Weights of a small mixture-of-experts language model, trained from scratch on English Wikipedia: 64 tanh GELU neurons an expert.
Below are experts of layer 6 (counted from 0) of a mixture-of-experts language model. Rows are named router (the router's row for the expert) and show model dimensions 320-479. Each number is 500 + 50 x the weight over its row's rms, rounded and kept within 0 to 999. Numbers have three digits each.
After each expert's rows: "comes after" lists some tokens at least twice as common just before its tokens as in all text. This comes from a sample of Wikipedia text that the model never trained on. Tokens count by the router's weight.

# expert 56
router:517407513643493440578479533506547514452503516483523476469467468512470467392559486428546465455455512647480500485536455494435498390595509568494468528478444554477464571490472494508548511539519500536538578486500449462452565481420522467504473492488481502566456449487583506591524644503572552492445558523583539569558467481459538458449486524507457443520467411475530489408478532527409459467519517464450448535446409478491584509529473410484460475512514458512426464520401544493505507558643413
comes after: "\n", "\n\n", "is ", "==", "- ", "It "

# expert 10
router:518428545623494491478547548533533527557436474515588516375534600477422519462439532410386483477507512481440454508436507514463477424580502560476363459506521499449468453463611490437493547503584474582509615591555474464523517438459490512468559551445439448561551467525477476524484636470435490514426527461530515454477459501437543464429415575537615482435491469445580550522384434541488622480516510438521482489413517463514542468465487508458535446492521466467516495514490542416501525455472524
comes after: ".", "==", "===", "|", ").", "s"

# expert 22
router:517525462630511480467520532531515446490381525611599502487534512426417570535460619549447528464491513486446459493521579454484503376529479533566421466508421574556479435568480538480457538564470558551498548437475465454442486508527535504419455544453563487512459541445577512538480539472485522446560536465462490456373527558496497473480492592438542468575604509488521477541514464522534479425570484518472546513503500416507484522547596592488465554556521495504551583548409484435524423465510542
comes after: ", ", "201", "200", "202", "199", "198"

# expert 16
router:634563436478521458465477439536490479425421467461583509509504545431457445520532552438458497526453500473408488497548476525433448487646413473568419416602392598497495582547517544474502552577476414566477593473563505499377559422446527592500489573446466497559449538535630547537544604466568471572505475481500515432501557499396405493493518543466488436346488435482485517451535460527567533426512492535555541523478464395575540463514498600528556463573445424512468448546400512500523413486508551
comes after: "\n", "his ", "s ", "her ", "their ", "Sc"

# expert 49
router:583530528521441450504515437453485472490451480589519577497487478500495509478461535535446530453356541549464389513546484511435449480494502532607497480543500475480493517566515496471515563524476495583548520504512477447420515415569480521496526537506553462465490558473486483434371524573441530444496478530459528534457456462494463481456464484455470496501453512447468482485495514536496570454527470470536467517393547486490482553483578355416486474448525509532477488521443545507588484486435497
comes after: "| ", "; ", "|", "– ", "—; ", "MPC "

# expert 9
router:450445604523563520471517572506469587444533506605582546406522461376407506524440531597516490512444524540472481517556514445523501433490485541535571597480421483493534488492467555510513604568519450572533521553427468421413577494556520500428506564405509505626431447549516516529423522493449569473435578586461492479502477515520523515445462457495454460504478481506530489550508507504545559349475503512549477511458458548529501538492497487496482401520447506571521556517501529538538491379513503
comes after: " ", "| ", "0 ", ") ", "; ", "— "

# expert 59
router:516485421549514415543489532419540434569489529511490596501494433459505498497523520472400487489507496489442456526498504487530397436507495496579488448573510507525478510490592532455438537593521407512587673554621505474507478540507416575518575513504458495504456517487553562589450491469474475535514513506543485490422510419493608447486455491550477524417566491451538591567414566480510533473493580575554508473433474500529473435505592464510471431581453492474527552582365483421555587470481456
comes after: "of ", "in ", "for ", "to ", "by ", "on "

# expert 4
router:534530520612475471528462495505507442519500483563547567404573519472471470502596560499443504483509435563438344560504451473469414470553504524573499432565483511628499550556499552586557549634499470495395568577486455505452499427475461520477530549493552454568531507430508504505459597483473507491461470505516506469408419470541469473409476520371466429470464507551459556480537505520584510402522403422406546454528425400444515483501551528520507559496444459549450469556389497499600583553435433
comes after: "\n", "and ", "- ", ": ", "as ", "|"

# expert 19
router:463498463535442465482578442442427476455535445548501534472466423400549545535515561517500518413532540523492479507484473561499452415470506491560444452493501554514415536520566503437414531581417448464550489513512516392501537473498417515513545511551530422606463448444580460454477489423460448515490414441450457484415391486474514517464461475525557358435496514424527497492534412501528439496531553514550450531505449533512564533513515497441503418458470450543504476575444490443495543497490404
comes after: "| ", "S", "- ", "R", "Y", "\""

# expert 47
router:503566483527457434505488497409541476535476516624503490461471522436533535520506654537469523534506557390514549617565560456505538462554535485534433473437477512462465514552542634439513521507498467472570576519435472401452477484488504451451532613461529506511551453529531498521440601483444495470412441474433408468450556542503554433438406566467576474500519549451500463453546458589600552398467536427468515447516413472495492513513522461534510497461422513540591537499541460520466476527568533
comes after: "|", ") ", "\" ", "\n", "i ", "o "

# expert 61
router:500525586557363496377471486430584452478474478589519497421467432486530511445576574615451484434373488427429483548472447502515474378496523552566550476509529487552496448513549513440572512551454473600506466584527468461514486517499447554426535524503485426480532574445571478588509550553369513393454455507514506504384480489495482474460458535483490436527421478468484507457507456497526505490597532514512557566521503475484612492406473498477414501491485537515512427503457493470512478485459464
comes after: "| ", ": ", "- ", "Al", "\n\n", "Z"

# expert 36
router:514517558528454462523462501438410540428571543512464457445544490407478489489502571444498533500438523489510437577472479511518455451483488462554546475563432513518462423531462580486467517464496478582563527535464408476509443469476555457478502562440532484508487513451515510578543577437498636496449512502475489534489491446495501500407509473497538371523446492435574514510545487645605455437424493551498454424457503562504453505429550456520447463509423520610479479617502510457596552396523440
comes after: ", ", "(", "), ", "\", ", "; ", "United "

# expert 48
router:510554526568539476409467542600423508494512532523524554459524531450472555544442561508455500523573526498403419559539524533475456542505453587481476546518419507521524542512532496537510525521501506582508492409430556455468560413490451464487534575468544414540426526588497609484481483577437463499536387534473429517541487498530447484436475437502511458499514533558502640516503450557501505505457518433522432489476515575539522534422569474577453471503540564452447581485450435563515460472554476
comes after: "\n", "of ", "in ", "\n\n", "to ", "for "

# expert 53
router:506482479555490437562557475386473429553438563554550576481550553482441386510424538521427418501531457586495604479542472466538556513533423491472506397546468404580439562580523523536562524612492540535506573464517456472459505443430461481523388545390516450535499434507513564514571555513566504535452504515457528452536529553521500442469571534515437396358447517490607536541435491521467507453488579469421501541496449474465530512469541397510581537457443522571490561433503556465542533560518551
comes after: "|", ")", "C", "G", "E", ";"

# expert 13
router:598538562490495496469466556445446432543517546508444488431524492508427596501481531493449470547431506469414436501519500470458372534474494533486532499515438585507425534563527566434518556539471499557526539519527426479514489476530434576470528520498599436548450470536486538514556480420522517565485494485530458452517441441434454461474393541577573530501513563521537539465441477476476461424482591415474377461442453451562494456484512498518553463541410558616410507503432492486493506472483495
comes after: "in ", "of ", "on ", "a ", "to ", "at "

# expert 7
router:535446482466487562459494474483470456433452514545544577532468465505404473540559512492435469490453464447443395490507542494402404468534518479556405431569419502452466512573528518488542473477509472538474463525550496510394571423482415501522484572446575443496421434444574499519497532495543501502525480540494490465489491457474470508486440460425440480492476404470628483586482411491483481475572554563494494539522543538588488491546449535408486457595508526521489535474507395464593445474563456
comes after: "the ", "The ", "a ", "his ", "s ", "its "

# expert 12
router:441503456565538462512524436500464473436543527586487505408474533448491484488502616472508493513369507503502436480494543571470496435521476552581559542532425532549514513509495568449448462525459469498496514533562523360448528461432522472514569553489534484502520446455524509544510494549430570476476374537440413507459536534405499481506425546451536389548439467423481505481466500438486563541470505494548486445583416579410483524537453477374533460477484500557463528576498497440524418511554453
comes after: "| ", ".", "–", "-", "% ", ":"

# expert 27
router:523555544556474439541512504417624467493476505567520480514501494404461413500537630430463449464448587477476490470540577530492503426500523486522452471545497497426488455503498579480463531491554514510593548451510389441540433498489454523462562549451492458580417436537600494527470507447428566418537508583468417438485415508483480480496455544527597473466508556432466543583449582614548551451561500485413492391508443520549627478578512485425484483470529440502545515485487483447475519486489518
comes after: "to ", "and ", "which ", "he ", "who ", "it "

# expert 5
router:442564534603452553477462486464550474361464441489455509514518518409409457465541487502391524496455388533472449467469509500539474441629460544551425404570594442509455497544564584497510506587526391529459544447504421509441507491370457512457477564564536520512531481406554633461435560423545500530452469467453482446450475465406547482453544490503484450480431548468499535456502563421470501378570588537493500472514483489519510514472497564513493508447518525490452428535452419436558572549494466
comes after: "the ", "The ", "was ", "as ", "(", "- "

# expert 21
router:439463551575477470531521471435514474531457491564503487413446507481438471510518520592434498517532406483430534500562460478516566498537471489553421402535421489562412526572536538424572527536459507623524513461459430413470562435520429501475511548443540474446423511463606511547497680465443552416454382540463447522490556536434495481447415524481463489470465521420544488574522558514550576508519532504501503545519365450437581507597511389424494510481525463509449480493463509438460533554541473
comes after: "| ", "- ", "\n\n", "He ", " ", "The "

# expert 46
router:530487548601443413469478419405397390480461539516522443464509595452453449555517529591400567500538453506499482538482572454525418465568473513540491484522423564610410554550527530438574465615452476581496532539496498554462626414462500587427443520529484517519520501447520529559510662456501506518463343526526538541450458467458456490418476545537511486499470401437511522523465508472484493476557577476481426532619489503501613477442506483505442453570548481573440464505530473470467419463548515
comes after: "| ", "- ", "\n", "\n\n", "The ", "Preceded "

# expert 63
router:425559493514505493445433510405561520470494421510538513520484436471451487435500612506450459476497456423443379567475518537483481430521508478661474468596427512508457510551556514486475540572473502509476517514492389519468499464507399526414489495496529432479437488496557494460479580450498515425445442445549527399428440531507492505425386547510427433479471531515515583508489462502513482478570470472553529450495495466499576504502475494464448456554514481441448491568494487441459546487434463
comes after: "the ", "The ", "and ", "of ", ": ", "- "

# expert 32
router:510475462582420439482524409453556415479444475543468435487502554474475468499500526500485474500524457523393527504504540545568463515576500573545475441554445591514490513583556528399442484519463533558530501473514513445467529548565490480523540557448485440527435515459483398510535505511485468433516495541515423486505487581446437508533429518529489463581514493482490579530378585487579499466552553483518443500425513573468535424485498609495517459540376433589472512514424499442540449376538527
comes after: ". ", "\n\n", ", ", "of ", "'", "that "

# expert 25
router:500538508582497554499598563442607557495458477602567401484583558499459549439472594519351487491543544450459477488434523498531580480522505517458520494583515590537473507530508534584501486534493481560542555553516416460451405507486488524451557546498492472641445412605556502505463468466540470514492440478531459497494463486438454471474441600482542522510487542441521508503478520522605572521557516519410445440515467535505617515470522461472516515531520480545633526400473497426445562525461525
comes after: "to ", "he ", "He ", "and ", "she ", "also "

# expert 41
router:488464563585499461539520435429478411515511490581562533449470560386475468449532575480451453511402545444475495515458518536572505436488531515559506520512539531462474486517470533423572571539541397599582556517460477450424497455465486529509455458497551475542575537607553502481419495519441570451497482556422445503475520512525540491395363539476544429488458514470467547450488529504565581437532454493541482516512489436451534497409519417484563467474548476550518537559427480472540515462502439
comes after: "| ", "(", "; ", ",", ".", "$"

# expert 45
router:547515520512439445535493395424497485447493543521546437489579560464436550360503532443511568494500483511458527449487513534494476445578533552515469433563441512466426482605505501525386430552477524464596549580526501481510452506566533514457495545471564453523534527528521455531550511444577564445452494502431402568399514476514385420536458573502561422498564479345562445578386534492564484431603589499490496568465552445468554460573536573495466427476426506558568503489463445454510522428489516
comes after: ". ", "and ", ", ", "| ", "W", ": "

# expert 0
router:509497502620458417510505496420484492473519527588489522421429430425501528511488610440497561495524420457443385525463591493426467471561532512608458490539467550421511491549548565478464492534490419514541507534531468490464510470586491499469538576507485504526436494493607499539475577473484587511494487540542487492447377514546519499432396510478587520569491406411459559539533526450515520452526562522481495449471463474522496538517544451435533439545541589583507479570464558509442522467432482
comes after: "| ", "(", ": ", ", ", ",", "; "

# expert 18
router:462493499515462520482454516430525508567491416551559478481482462482502476449594556555558627517446484468435418599590587611510524469544516520499534481543467495565445523482560530501499512522370536480533545532576465467506562433505500542417538484494540413489411350433496497526528488518446500489506425475537485458452436461515496460409469576401461476522488492409617544518483498477468481431500465463551483546540504499396624508467543450428497536476518439592495424565555450588536606466517445
comes after: "| ", "-", "N", "re", "–", "E"

# expert 26
router:442488496585499505465539432487509459441442527541476542514499480426555458442454553402418542492445488579484489498498590558510460404447489540565509466532573498495469551533475536537436454547473443452464533509514514490475453466420386500517462466562436513525534506467559474540480534529567554546553515562474472437470378528453513464474415525511513443516491439435480489515517534493569537414596455514453482463491428529430563501468574479487485480440508560584447480502429415544528490577537489
comes after: "was ", "is ", "were ", "be ", "are ", "been "